python train.py --d_model=224 --n_experts=128 --d_expert=96 --moe_layers=[0, 1, 2, 3, 4, 5, 6, 7] --balance_loss=0.00695 --lr=0.00261 --beta1=0.95 --dataset="wikipedia_en"
Below are experts of layer 3 (counted from 0) of a mixture-of-experts language model. Rows are named router (the router's row for the expert), gate (a neuron's input weights, with its number), up (a neuron's input weights, with its number) and show model dimensions 0-223. Each number is 50 + 15 x the weight over its row's rms, rounded and kept within 0 to 99.
After each expert's rows: "mostly gets" lists some tokens that are sent to it at least half of the time. This comes from a sample of Wikipedia text that the model never trained on.

# expert 108
router:60 52 60 30 34 51 49 40 50 37 72 58 34 25 28 43 27 65 41 18 59 65 41 32 30 64 63 41 23 42 34 57 61 53 44 42 47 60 58 52 73 46 44 65 35 34 39 30 39 25 49 39 50 55 34 34 56 76 41 67 47 21 58 53 72 51 40 67 77 51 64 51 39 49 39 67 52 59 48 39 50 22 49 43 46 63 38 80 38 50 62 62 53 33 32 54 29 40 49 56 65 69 46 65 29 47 46 32 49 43 73 49 31 41 00 41 60 35 34 52 22 42 51 42 63 40 42 60 49 54 31 39 84 39 62 28 46 71 37 59 43 56 46 55 29 52 41 54 50 58 75 72 49 35 59 37 50 76 52 63 44 61 33 49 99 49 99 76 44 36 40 60 44 60 35 56 57 60 41 50 56 59 45 54 66 58 40 46 39 44 39 58 64 42 43 55 30 45 53 45 85 59 76 58 43 58 35 46 80 52 36 44 46 61 59 74 54 54 56 75 67 49 79 21
gate0:63 69 50 25 51 37 56 77 40 39 29 48 38 58 49 15 51 58 42 50 66 56 47 49 70 68 40 13 74 47 79 48 47 56 49 68 45 54 23 43 71 37 70 47 25 65 45 44 30 52 54 28 32 49 43 53 80 42 66 68 40 60 53 51 38 57 61 66 29 50 55 72 69 43 73 58 50 50 53 41 71 52 26 59 50 60 47 50 64 46 45 54 65 55 41 34 61 23 60 77 36 80 21 49 35 54 32 49 50 45 22 55 68 48 46 70 56 58 74 34 57 42 43 50 40 76 37 44 16 53 63 46 54 42 50 51 39 41 50 29 63 66 73 54 62 62 61 55 54 60 60 51 66 67 47 36 55 59 74 44 30 47 53 60 43 66 62 28 50 38 63 39 30 50 58 76 26 44 47 66 56 53 45 41 29 53 41 31 81 18 74 38 54 48 74 52 64 33 39 52 46 57 51 53 65 35 56 29 33 71 54 39 92 31 57 15 42 33 71 08 42 84 69 37
up0:49 48 50 75 66 45 27 29 62 65 50 38 39 39 64 78 37 54 50 30 62 42 33 49 29 40 32 64 48 52 20 66 60 38 54 63 64 48 57 51 48 54 13 49 56 50 83 51 13 41 52 50 67 56 64 78 19 52 45 48 35 38 52 63 44 44 26 51 62 54 47 39 49 74 61 47 48 61 57 41 54 46 69 33 50 47 77 50 77 43 42 54 50 49 20 61 44 73 46 34 80 43 75 45 59 34 44 58 50 66 57 65 67 60 43 59 71 55 62 37 49 35 40 53 35 21 38 63 27 53 73 53 63 31 47 48 60 49 78 63 45 48 23 29 26 39 54 89 53 71 48 49 43 40 62 77 34 46 39 53 49 69 60 27 39 31 27 79 39 67 24 47 47 22 44 44 68 49 35 37 43 51 55 54 40 72 73 44 48 60 53 54 55 33 06 46 44 57 46 59 30 60 49 40 37 48 56 79 76 39 39 54 15 57 34 68 70 62 55 67 84 57 31 49
mostly gets: " years", " year", " time", " century", " period", " days"

# expert 22
router:43 58 72 51 32 33 24 40 36 24 37 67 33 24 51 41 34 41 39 23 41 51 50 48 70 45 75 51 51 48 39 62 37 57 68 77 68 61 45 39 33 64 42 40 67 30 33 60 30 56 26 29 69 44 45 60 63 43 60 38 37 64 28 61 55 29 65 76 62 77 33 32 69 05 72 23 67 52 35 33 35 33 38 70 39 37 67 47 63 49 51 56 45 53 57 70 44 51 47 52 59 56 66 84 23 56 49 73 41 64 55 45 75 40 23 56 54 53 29 39 51 55 33 55 55 57 25 63 54 51 42 71 69 47 37 61 42 71 47 65 50 55 50 72 39 40 67 67 60 72 56 47 70 45 58 23 40 35 33 65 44 67 62 60 44 42 83 72 65 59 63 75 32 47 37 63 25 30 31 24 33 24 72 53 69 49 55 54 35 44 65 47 49 66 61 83 39 43 44 59 55 54 66 76 22 53 53 53 54 47 36 31 62 58 74 42 49 69 64 42 47 42 66 62
gate1:42 27 32 32 80 69 26 33 49 44 41 43 50 43 67 45 61 35 60 53 43 58 79 80 58 68 58 49 80 34 43 20 56 73 26 52 14 52 57 36 41 56 44 52 55 57 53 36 65 55 54 56 48 32 79 49 48 44 49 51 60 26 41 67 45 66 53 55 53 57 64 22 44 44 57 56 52 45 61 53 39 44 46 66 75 23 63 92 53 32 34 39 51 60 44 82 75 43 40 30 47 35 52 55 55 87 45 50 57 65 59 54 50 62 44 73 59 43 65 40 57 68 60 62 60 72 51 24 61 60 50 24 52 36 63 54 27 58 80 44 50 37 57 29 50 56 53 43 51 35 36 21 45 71 46 73 52 25 48 48 45 36 55 49 38 46 78 47 44 48 37 57 72 50 39 77 63 42 73 74 56 72 78 54 55 25 50 61 67 49 66 52 53 33 32 56 54 37 59 83 24 48 52 44 41 31 51 32 58 53 91 56 15 58 52 70 67 46 29 46 75 77 39 62
up1:55 52 35 43 78 69 58 16 50 49 44 37 57 35 77 46 78 37 49 59 36 62 72 85 73 79 32 58 62 45 45 20 67 76 32 54 36 55 62 24 35 73 42 35 42 48 55 34 76 50 42 32 61 29 75 60 47 67 61 60 59 14 43 61 47 66 41 45 68 61 47 27 42 32 70 57 38 37 50 51 18 57 54 47 74 20 55 64 52 34 21 37 49 82 55 33 61 42 29 25 33 54 62 50 50 83 55 51 67 69 60 49 50 68 43 71 70 21 69 40 52 57 56 65 59 66 66 26 60 48 53 15 46 39 49 65 38 54 67 66 57 36 62 46 47 41 49 52 60 59 39 20 46 58 42 58 40 52 36 50 54 54 66 48 44 34 84 48 43 58 22 59 51 65 38 61 58 33 70 60 70 45 64 45 57 30 49 52 45 65 57 67 56 29 37 55 46 47 64 61 52 60 48 58 45 38 60 22 54 49 77 70 09 47 59 54 43 48 40 44 74 64 44 70
mostly gets: "\n\n", "\n ", "\n   ", "\n", " *"

# expert 111
router:53 55 56 08 50 57 60 49 60 39 15 30 53 55 37 40 20 39 42 19 39 43 52 51 50 64 48 48 55 17 52 41 76 75 76 48 42 43 83 22 44 45 62 24 49 52 73 58 49 32 71 50 28 35 69 47 52 72 17 44 29 58 50 58 67 50 53 45 58 30 68 60 43 42 31 52 58 61 76 31 48 45 53 31 53 62 31 79 59 39 36 42 36 61 35 63 54 67 54 48 43 43 57 64 59 58 87 44 49 60 99 45 47 44 44 52 46 36 22 35 40 62 67 50 52 51 59 65 32 71 50 44 66 46 65 30 58 51 36 73 66 53 37 48 48 63 63 43 33 71 37 30 36 29 26 36 29 44 50 45 40 58 43 46 99 56 81 32 37 48 72 38 54 38 52 61 38 57 54 55 57 40 50 39 34 37 31 33 53 67 59 75 68 46 79 38 46 53 68 42 74 55 58 67 42 74 51 44 72 39 47 38 54 61 79 57 45 53 52 59 69 49 73 38
gate0:50 52 68 43 66 30 46 52 21 65 63 34 50 69 41 34 68 64 25 41 57 72 59 54 66 68 42 41 69 70 28 62 50 52 58 50 60 57 57 59 69 59 31 52 47 71 64 64 44 58 49 79 50 52 39 33 45 71 73 28 43 79 56 58 82 49 50 58 37 33 52 75 35 66 40 33 50 61 40 65 50 49 76 64 51 43 67 66 63 55 42 38 59 44 41 17 25 55 28 52 49 65 76 54 42 30 57 41 69 40 39 39 51 56 65 72 63 51 63 39 40 45 53 61 39 58 57 40 56 36 63 81 54 36 27 46 68 62 83 52 82 46 40 45 37 42 30 47 15 62 53 32 53 03 66 74 54 55 43 65 17 31 49 55 58 34 58 52 45 71 49 20 46 33 44 09 56 49 58 66 29 57 38 33 54 47 76 51 54 13 17 50 50 33 37 43 60 39 28 22 56 48 61 38 51 49 44 42 67 63 71 30 48 38 53 50 63 62 46 53 67 55 74 35
up0:28 57 27 52 41 56 56 54 75 63 70 52 53 18 44 65 44 66 71 37 36 30 64 42 35 58 47 61 43 43 51 60 54 45 43 31 79 46 34 61 53 36 61 76 48 09 41 46 37 49 71 00 32 53 14 44 30 38 16 61 72 44 73 34 44 65 84 61 32 65 36 21 28 55 25 54 55 67 30 60 52 52 30 49 59 53 45 52 56 45 41 61 57 44 81 62 57 48 52 43 48 42 44 46 25 77 50 54 33 57 75 67 47 58 57 48 50 63 35 57 34 45 34 32 73 45 27 80 65 50 62 30 40 58 46 50 65 84 53 52 44 44 27 36 47 51 38 48 69 58 74 52 36 58 45 47 52 30 79 31 50 78 43 63 74 41 51 58 51 49 56 62 61 44 28 48 61 61 56 57 78 53 63 55 65 60 47 62 64 48 97 37 43 60 56 49 53 63 53 49 43 93 46 39 56 52 56 61 32 28 51 54 45 55 31 43 33 36 55 53 41 57 50 22
mostly gets: " because", " north", " south", " east", " west", " ab"

# expert 30
router:62 40 66 41 59 13 46 68 47 45 53 75 17 49 42 45 72 65 17 42 22 49 51 59 75 23 69 32 48 41 57 49 53 53 52 70 72 54 77 15 43 68 62 31 58 55 49 45 75 48 54 40 65 43 74 64 59 27 52 68 51 39 60 63 39 52 62 73 53 76 73 66 39 68 28 45 52 35 35 59 37 51 74 45 57 53 32 66 50 37 61 63 29 56 35 56 82 38 64 25 37 61 62 48 61 86 30 60 34 60 29 64 50 69 72 78 40 35 53 65 45 57 50 41 27 59 28 44 42 55 59 53 34 39 66 69 58 56 61 37 62 44 31 31 65 39 40 44 26 52 79 56 65 32 46 54 38 53 55 61 74 62 57 25 24 44 38 62 41 63 73 51 74 69 19 26 65 56 55 49 48 07 52 42 50 57 47 50 41 55 50 40 28 43 67 84 65 50 38 69 54 38 60 58 51 57 36 45 37 32 57 39 51 52 40 32 31 34 64 55 57 55 53 30
gate0:34 79 58 14 34 70 65 52 28 61 71 51 43 46 63 36 49 50 43 53 46 30 19 60 50 43 52 27 58 56 66 61 50 61 55 43 55 63 67 44 54 70 54 71 46 72 58 37 57 62 50 39 50 46 44 46 47 69 40 47 42 57 68 39 55 54 55 49 89 62 51 59 63 40 49 44 56 71 47 60 40 61 17 73 40 20 35 61 56 10 33 70 27 32 64 55 47 38 30 68 52 51 39 63 20 80 40 34 50 43 54 66 19 77 52 70 53 46 58 16 45 56 38 23 35 54 41 15 54 33 54 45 58 42 65 61 44 49 78 81 48 37 76 53 28 56 64 53 60 43 52 44 19 73 46 52 19 64 76 53 51 27 69 81 64 47 70 43 42 41 54 67 46 22 46 43 43 76 39 63 60 79 46 67 44 37 54 45 59 60 30 70 35 42 51 51 48 44 71 43 49 84 44 49 51 18 40 29 50 35 52 48 49 50 64 62 42 58 47 33 64 42 33 28
up0:20 82 65 39 46 74 55 51 18 65 82 46 45 16 43 52 39 70 37 44 49 26 53 62 80 47 50 31 62 49 54 60 37 49 61 56 57 56 42 46 54 77 48 73 56 62 47 47 21 61 40 31 66 65 46 59 42 48 58 56 30 38 72 41 57 33 49 49 99 56 21 59 51 47 60 34 36 56 52 60 43 29 26 68 27 19 32 79 52 51 60 68 53 37 79 71 56 30 37 48 50 59 13 61 42 49 48 45 49 26 38 50 39 79 67 81 51 28 56 13 34 45 43 40 51 47 41 33 33 50 58 42 63 37 72 65 56 47 63 67 51 52 43 40 38 46 40 51 43 77 46 32 39 77 47 59 30 82 60 49 55 49 47 57 67 39 54 38 46 50 48 62 63 34 36 44 46 70 70 68 50 62 44 44 56 42 46 76 53 41 55 46 38 44 44 49 53 62 54 31 56 60 35 64 53 39 17 36 34 06 42 41 70 38 47 62 70 62 50 63 67 33 46 32
mostly gets: " -;", " Votes", " %", " Best", " ±%", " Pld"

# expert 19
router:62 24 46 58 49 39 29 59 49 39 49 50 45 56 22 32 65 43 44 42 50 72 16 52 33 65 49 42 42 40 52 86 63 60 45 28 47 38 45 72 41 66 38 43 23 56 50 77 45 20 55 49 38 47 58 82 45 87 58 33 51 57 50 63 73 52 66 65 24 47 44 36 47 43 75 32 68 70 49 28 22 54 54 51 32 68 60 75 74 54 46 59 47 55 44 32 53 40 76 40 51 83 55 57 35 51 34 48 55 44 53 39 71 39 05 52 74 52 54 46 39 29 58 44 31 44 56 46 63 40 48 65 82 49 59 66 25 55 43 54 51 55 39 69 61 48 34 51 59 54 61 75 99 39 52 26 47 39 52 60 64 43 37 64 45 60 97 60 48 47 59 32 49 52 57 69 31 32 40 37 25 40 68 65 65 38 28 44 35 39 64 51 70 53 64 63 62 78 49 62 98 45 50 59 25 54 49 41 49 46 40 53 53 49 47 53 46 48 63 40 49 58 40 59
gate3:49 39 61 46 36 23 51 33 45 57 26 65 05 54 19 22 47 24 42 35 53 52 41 27 35 63 42 32 42 78 88 37 35 50 52 24 50 47 43 65 41 47 49 44 47 51 66 62 45 46 78 75 41 40 41 73 45 37 60 59 53 60 55 50 53 53 48 85 52 53 18 00 24 54 37 33 32 68 62 46 67 77 40 49 37 39 34 41 54 52 38 68 66 43 43 43 58 64 57 61 34 41 85 59 50 55 48 33 38 53 78 64 39 51 78 46 26 47 32 46 79 50 56 23 64 53 68 77 53 54 50 41 60 50 55 43 66 71 49 58 63 54 62 50 62 68 34 53 49 42 60 27 63 40 71 56 55 38 41 34 65 17 45 43 63 37 27 56 64 42 54 60 64 38 68 48 43 52 51 31 45 26 44 70 64 24 79 38 50 41 53 76 37 30 38 51 55 31 64 37 41 43 50 45 51 28 56 39 45 28 48 40 62 30 42 62 64 86 35 63 47 50 55 59
up3:54 42 67 63 28 25 51 36 57 68 16 45 23 59 07 35 56 29 52 50 61 27 46 35 52 43 43 40 40 86 65 52 11 46 59 34 53 38 42 59 57 22 56 38 51 47 60 43 43 50 62 60 33 50 17 68 52 46 45 48 48 64 63 60 43 69 61 81 52 51 41 17 28 39 41 28 40 52 72 42 82 67 53 44 49 59 12 52 50 43 58 52 60 39 51 72 69 59 50 49 51 42 70 74 62 59 34 36 24 55 81 61 45 51 76 37 23 47 40 46 81 44 53 41 72 51 87 62 51 48 55 58 57 41 47 27 73 43 60 45 65 45 60 74 39 57 44 44 69 28 65 37 53 56 52 55 35 36 52 44 74 37 55 57 63 53 34 62 56 26 59 63 66 46 68 40 28 36 50 45 49 45 49 46 63 20 68 36 53 42 68 73 39 62 47 59 55 17 44 33 51 48 41 54 45 21 59 35 52 32 52 41 64 24 53 67 81 81 41 39 30 53 53 70
mostly gets: " so", " emb", "\n\n", " ens", " Although", " ass"

# expert 21
router:76 79 69 61 34 59 61 40 62 40 47 57 83 46 34 22 28 49 55 23 46 73 33 23 46 40 50 28 41 31 48 60 56 78 60 37 48 62 41 48 33 23 66 40 44 53 45 49 63 42 57 60 37 45 47 28 37 67 52 17 71 69 46 58 47 53 35 38 40 27 63 58 50 27 50 73 41 53 47 34 61 68 71 47 37 56 25 65 55 38 58 51 55 43 55 62 44 42 77 46 46 67 66 54 79 38 54 53 49 65 73 45 33 20 25 45 42 50 48 60 70 56 58 38 40 52 41 41 35 55 52 26 58 41 50 23 27 61 17 41 50 50 69 50 36 47 56 38 53 43 33 63 60 59 35 54 62 65 66 85 33 19 54 24 99 52 50 47 41 48 56 36 45 47 69 69 59 67 45 57 54 60 67 46 65 46 47 52 37 57 41 34 65 46 46 49 33 38 36 63 69 73 16 91 30 74 63 50 54 47 27 36 65 55 42 56 75 53 53 72 49 58 75 55
gate1:38 41 40 63 59 50 22 52 69 51 38 76 44 50 41 50 47 93 45 44 40 44 30 41 50 36 69 33 37 25 80 23 53 57 13 38 47 51 52 74 48 60 55 52 45 41 43 55 70 44 56 26 60 32 66 66 39 34 52 38 35 37 57 56 64 43 44 52 37 63 39 33 59 62 69 44 48 28 45 40 52 26 59 62 63 54 51 77 68 50 45 17 43 39 76 41 38 36 43 15 61 60 63 46 58 50 38 41 42 62 50 43 12 49 64 60 63 43 87 72 70 22 71 43 44 38 29 75 58 38 70 39 17 51 61 49 59 52 44 46 42 48 60 64 18 65 78 72 49 60 37 71 35 57 44 47 28 25 49 67 46 62 84 54 73 54 49 70 39 49 53 39 41 67 76 57 49 69 52 65 51 31 36 43 70 22 37 41 51 56 49 47 51 56 56 21 41 66 57 69 31 56 34 47 53 64 53 41 66 39 70 31 56 35 33 70 58 52 78 62 59 25 56 76
up1:52 35 56 54 51 60 41 43 63 31 76 60 34 54 69 36 45 48 74 37 50 67 28 20 51 57 56 47 25 40 53 42 61 38 44 45 42 31 62 64 37 39 36 51 60 70 44 37 58 35 46 30 61 48 30 69 31 45 72 54 74 50 23 45 54 59 61 30 66 61 79 52 57 55 46 58 37 21 64 47 17 57 74 63 73 49 30 39 41 48 41 37 63 40 72 32 18 39 21 32 56 44 21 38 50 46 52 41 51 23 50 39 33 55 41 48 32 51 59 29 54 58 43 41 24 18 27 81 63 68 42 43 53 32 35 46 44 58 37 62 39 64 50 51 56 50 99 63 39 62 59 75 37 19 57 57 43 54 38 55 70 59 59 54 71 61 41 81 59 37 41 23 48 41 51 53 47 58 30 38 66 36 63 41 70 33 41 51 32 18 34 37 62 47 49 42 76 48 44 58 51 76 52 55 65 81 62 91 46 40 35 20 56 45 64 52 44 40 78 42 67 35 49 47
mostly gets: " c", " Z", " C", " z", " cr", " gen"

# expert 112
router:61 45 66 52 31 32 60 62 47 75 39 78 43 40 40 75 57 52 43 47 66 53 62 54 58 46 54 60 62 48 69 49 40 44 54 68 48 57 64 53 71 78 63 46 35 79 40 87 51 70 29 58 69 55 93 25 49 44 53 59 51 42 62 40 57 41 33 49 26 59 18 31 42 61 58 49 41 66 80 42 56 13 18 49 61 66 71 54 64 46 45 42 47 45 41 53 68 48 45 80 57 36 52 36 32 53 24 45 34 52 46 50 67 63 30 59 48 72 42 36 75 41 63 53 60 72 74 59 26 53 57 32 61 50 07 67 59 48 67 52 51 33 33 30 49 42 60 39 56 30 43 58 62 41 47 50 80 57 34 67 39 56 72 56 29 45 31 46 39 27 40 36 54 52 64 13 27 49 32 51 50 68 27 41 29 64 43 45 49 26 13 50 50 48 66 59 55 32 54 46 45 49 36 72 51 64 24 61 42 56 59 61 78 53 73 35 30 46 64 49 62 76 41 72
gate0:52 77 27 27 37 66 31 39 33 45 59 51 37 66 45 51 23 57 45 57 51 34 50 72 58 32 42 40 47 28 47 38 54 52 49 32 30 70 52 25 46 52 56 66 61 52 74 41 63 41 36 35 42 62 64 74 48 75 49 61 50 46 40 40 45 61 62 24 60 54 91 49 53 35 70 39 32 25 64 52 53 41 59 34 15 58 51 58 48 46 45 24 52 45 50 45 46 69 11 61 35 67 68 51 65 36 54 35 70 33 55 44 56 68 54 50 80 46 49 68 42 41 56 49 45 29 73 49 54 56 38 38 54 53 54 38 42 47 34 67 37 63 57 58 55 44 26 38 56 40 30 47 37 83 17 74 51 37 27 31 45 45 52 38 62 34 58 33 63 47 30 54 55 49 42 58 46 56 70 49 69 65 74 66 41 21 33 17 45 26 33 45 40 30 32 58 44 52 73 48 98 19 57 72 26 34 83 48 54 40 64 62 39 20 56 73 44 40 64 47 77 56 51 53
up0:46 28 76 42 58 50 61 69 56 51 40 41 74 57 64 39 53 55 30 24 55 49 47 34 57 78 54 42 45 76 54 68 50 47 55 67 67 71 72 63 48 43 32 37 36 49 57 51 51 60 59 60 47 41 32 31 43 27 81 33 24 35 47 49 63 64 59 55 58 68 34 37 47 47 21 73 70 47 53 46 70 42 26 51 69 45 58 32 72 29 56 73 46 66 55 50 34 35 79 23 46 34 34 54 42 83 64 63 57 43 59 64 37 34 49 42 32 43 59 44 58 71 48 67 34 74 32 44 58 57 50 79 55 49 57 61 49 66 61 52 43 42 80 52 37 75 58 47 52 79 71 54 71 14 78 27 65 37 62 54 73 43 49 59 50 74 46 83 39 61 46 68 31 51 55 45 55 52 54 39 25 47 40 53 53 68 78 73 58 78 43 35 43 78 51 34 61 41 38 66 12 68 44 31 64 53 47 81 18 57 57 53 45 69 38 40 43 51 29 65 39 42 67 30
mostly gets: " None", " They", "pro", " Wel", " ren", "There"

# expert 90
router:65 52 24 46 54 48 51 42 46 40 35 33 63 60 61 31 50 63 66 34 68 35 43 30 15 37 49 47 48 50 40 55 29 57 38 58 37 55 64 00 22 69 33 47 49 48 31 36 61 23 53 30 61 36 25 55 43 51 43 21 65 56 34 27 52 39 66 83 29 59 62 61 37 18 68 18 48 39 42 76 40 67 39 55 63 31 50 66 40 43 26 51 70 54 40 48 54 44 62 30 61 56 72 56 45 27 48 57 58 56 37 54 33 53 42 52 46 57 61 60 46 28 46 37 79 41 47 50 49 54 55 52 33 61 88 49 61 64 54 44 41 47 41 37 27 44 57 44 42 66 37 61 60 45 42 58 65 71 65 56 65 43 45 61 54 56 99 56 49 67 49 57 62 47 46 52 67 34 30 30 53 42 55 69 73 48 60 62 73 70 48 52 64 47 54 47 55 23 60 48 60 26 94 40 35 63 75 51 82 24 28 43 46 72 84 61 53 38 32 56 40 69 65 38
gate1:23 77 64 68 23 68 35 34 52 38 72 76 46 28 39 31 48 45 30 40 49 71 38 72 35 55 32 60 36 55 80 37 47 52 51 70 21 36 62 49 73 56 77 58 35 48 61 18 69 78 63 63 48 32 68 55 24 10 59 38 49 52 68 40 22 32 44 21 56 43 23 46 61 43 42 45 30 29 57 46 47 78 48 48 65 68 47 59 52 37 29 43 49 73 54 37 57 32 62 10 46 32 65 41 32 68 73 61 51 25 46 58 65 53 46 52 50 61 64 31 40 53 58 45 45 34 66 52 52 61 38 40 61 59 46 44 41 39 59 70 56 48 64 86 51 67 48 52 48 62 58 46 52 41 63 53 49 53 49 58 74 48 49 21 50 50 51 56 28 48 49 60 34 36 36 18 49 44 80 62 25 32 62 48 50 31 57 39 40 68 47 41 52 93 65 22 65 42 48 61 74 63 48 50 62 38 58 51 55 59 42 33 26 39 64 51 41 32 73 61 27 47 55 28
up1:37 64 56 61 42 72 32 31 56 40 79 85 49 27 52 27 38 55 40 50 37 51 39 72 45 54 37 62 45 44 94 52 39 24 45 64 11 46 55 38 74 51 86 51 37 52 56 15 61 66 63 51 49 28 57 52 39 17 52 50 59 63 68 33 21 24 45 29 37 37 28 47 61 47 46 29 43 39 72 50 70 83 64 66 67 61 48 51 66 30 59 34 54 78 59 30 79 24 68 00 56 37 64 33 50 47 73 65 31 14 49 53 41 56 58 48 47 67 56 43 32 59 57 50 55 36 91 68 48 62 34 47 61 53 50 56 49 45 57 56 41 39 54 58 48 64 55 46 65 39 44 46 52 47 36 51 57 61 31 58 74 47 50 50 40 57 43 58 55 58 56 48 45 48 47 23 54 54 72 76 35 35 51 41 36 24 50 46 62 49 41 40 54 75 66 36 62 51 52 46 62 57 42 44 67 41 63 47 71 56 46 34 39 37 62 49 59 29 75 58 24 53 40 34
mostly gets: "%;", " —;", " -;", " |", " –;", ";"

# expert 20
router:42 43 45 61 37 44 30 53 79 62 47 59 47 55 44 59 61 68 47 37 28 33 33 69 50 19 45 57 69 48 47 32 49 65 48 66 54 55 44 66 69 48 55 59 92 61 42 40 53 67 50 25 55 47 40 37 49 35 58 45 55 57 34 33 35 39 43 34 40 58 84 74 37 55 36 05 45 58 29 59 79 30 63 67 60 64 54 62 69 49 58 38 46 53 31 84 86 37 47 41 69 78 37 61 42 49 43 56 60 52 47 55 30 31 40 51 62 51 43 41 39 32 35 36 57 54 77 72 31 36 67 50 71 48 59 48 73 49 35 18 32 50 37 54 76 44 39 54 45 66 46 29 57 38 41 44 44 40 42 65 42 56 58 73 30 54 34 38 34 18 54 43 39 05 32 45 60 86 67 56 44 62 73 75 52 40 49 48 60 33 59 64 43 51 42 57 57 42 51 63 61 25 61 44 47 40 56 61 60 59 47 29 44 41 25 47 88 64 68 79 59 55 18 69
gate0:58 49 28 34 48 53 66 53 85 71 58 04 55 72 40 23 39 50 58 29 66 44 55 58 61 45 40 38 33 17 31 54 62 46 69 91 51 50 78 67 40 74 49 36 42 31 75 62 54 48 61 30 59 58 41 60 59 53 58 32 52 36 51 40 52 51 25 59 48 43 73 41 48 48 19 43 70 69 45 62 58 23 41 24 55 62 51 37 46 83 60 53 36 37 40 35 40 48 56 54 58 64 61 64 38 31 66 41 29 63 31 59 28 08 40 79 58 54 27 64 55 35 68 31 63 59 48 66 81 54 51 48 42 17 51 22 67 58 60 69 43 55 57 44 80 58 65 55 49 50 46 68 38 51 32 45 37 43 71 76 67 45 58 32 50 42 72 39 52 38 46 35 24 38 44 81 44 34 24 28 57 53 49 51 56 58 29 66 51 41 39 61 68 69 55 62 42 60 36 64 61 45 56 25 54 74 46 58 69 32 34 47 58 67 69 56 52 51 39 54 55 43 65 63
up0:34 54 65 61 52 59 22 54 32 49 64 77 43 26 47 73 72 59 26 78 52 59 60 58 34 62 61 57 57 65 76 47 58 66 32 37 60 57 31 35 77 34 55 53 65 71 50 55 73 64 48 70 19 40 28 38 49 66 31 45 50 79 63 47 49 46 49 37 63 45 44 52 59 39 53 52 37 63 34 35 35 75 62 85 57 56 42 84 43 40 47 49 45 48 39 68 66 49 41 46 40 23 46 45 55 67 37 51 71 31 60 51 54 83 38 17 51 37 64 50 55 61 56 69 48 21 54 33 14 66 51 57 48 57 66 62 52 58 36 53 60 39 40 57 37 47 36 32 32 34 38 54 53 58 69 58 56 55 28 49 18 48 36 64 45 61 35 58 77 49 35 80 79 46 57 17 43 64 68 74 31 25 27 54 47 45 57 40 56 69 34 53 16 46 63 28 67 81 53 48 25 79 63 61 39 36 55 34 37 49 65 39 50 51 23 47 40 49 74 65 39 36 45 56
mostly gets: " His", " Their", " They", "His", " Many", " Several"

# expert 67
router:46 61 50 26 54 61 41 30 86 33 52 36 10 61 23 64 68 86 50 77 45 42 42 51 32 86 44 60 45 49 51 64 40 63 24 38 16 56 66 48 60 43 51 52 40 22 76 59 64 35 31 40 42 50 63 42 68 30 44 41 09 61 63 53 35 66 09 37 56 20 91 58 41 59 48 58 30 69 32 48 55 61 63 61 39 53 27 64 69 50 59 74 56 48 66 56 35 46 64 39 57 42 61 52 60 65 70 64 40 67 60 50 26 77 33 54 38 52 59 29 52 58 53 43 42 50 48 55 49 69 45 25 45 40 53 47 52 62 62 45 56 50 61 62 34 29 21 45 54 65 71 40 65 26 53 57 33 28 63 49 57 44 72 38 37 46 77 59 26 44 32 40 60 57 51 44 74 35 44 65 72 66 32 47 68 41 30 51 72 56 74 28 63 31 50 63 51 54 65 21 48 40 47 32 35 68 51 58 63 41 69 44 32 52 34 45 71 56 49 48 53 46 59 41
gate0:34 56 46 53 37 56 74 56 39 53 85 20 54 74 54 58 69 58 44 48 52 55 46 68 49 46 27 38 29 50 29 61 49 45 78 46 57 67 47 42 48 36 60 57 51 43 38 30 66 41 52 73 32 51 26 55 58 41 30 67 50 30 60 56 55 53 53 55 51 39 47 57 57 44 47 53 54 34 48 73 57 51 56 76 35 59 56 51 49 54 49 57 62 14 67 50 70 59 53 43 35 27 27 59 46 31 72 61 39 26 44 86 41 52 56 59 29 35 56 52 35 60 26 31 31 23 76 55 34 62 32 58 34 45 71 40 71 54 36 37 68 43 37 43 77 22 59 53 58 50 73 30 40 53 54 37 76 54 26 14 21 58 45 35 62 58 25 44 68 30 30 65 62 60 70 41 68 70 37 30 67 42 59 69 69 61 59 34 45 51 68 46 47 52 49 29 40 45 69 34 74 52 23 38 37 68 52 61 42 71 50 39 33 35 38 61 19 50 10 43 65 38 92 33
up0:56 51 58 36 47 67 31 65 60 39 55 63 41 45 39 37 58 55 56 58 44 56 43 54 59 63 54 72 66 61 61 37 36 61 19 58 53 38 74 60 74 46 72 45 49 52 64 71 68 75 50 35 57 30 71 47 33 44 66 42 54 77 50 37 12 53 51 21 79 44 25 45 66 54 35 76 60 81 34 38 44 56 34 55 64 31 45 48 37 30 52 70 08 54 56 17 70 43 35 54 27 41 36 54 44 65 38 49 63 81 71 46 56 48 74 52 58 57 50 26 84 53 67 56 56 60 49 25 78 39 49 67 59 39 79 62 42 48 54 79 50 27 64 60 66 57 63 32 38 63 39 54 45 47 27 62 54 42 49 47 41 65 51 41 44 55 68 38 52 72 52 58 26 43 59 72 59 34 61 66 64 43 30 51 33 25 03 78 49 57 71 65 42 49 49 57 38 62 42 75 57 55 38 26 45 29 50 48 43 65 52 33 38 58 72 47 60 55 85 55 38 65 28 56
mostly gets: " rock", " Animalia", "idae", " classification", " Incumbent", " Arthropoda"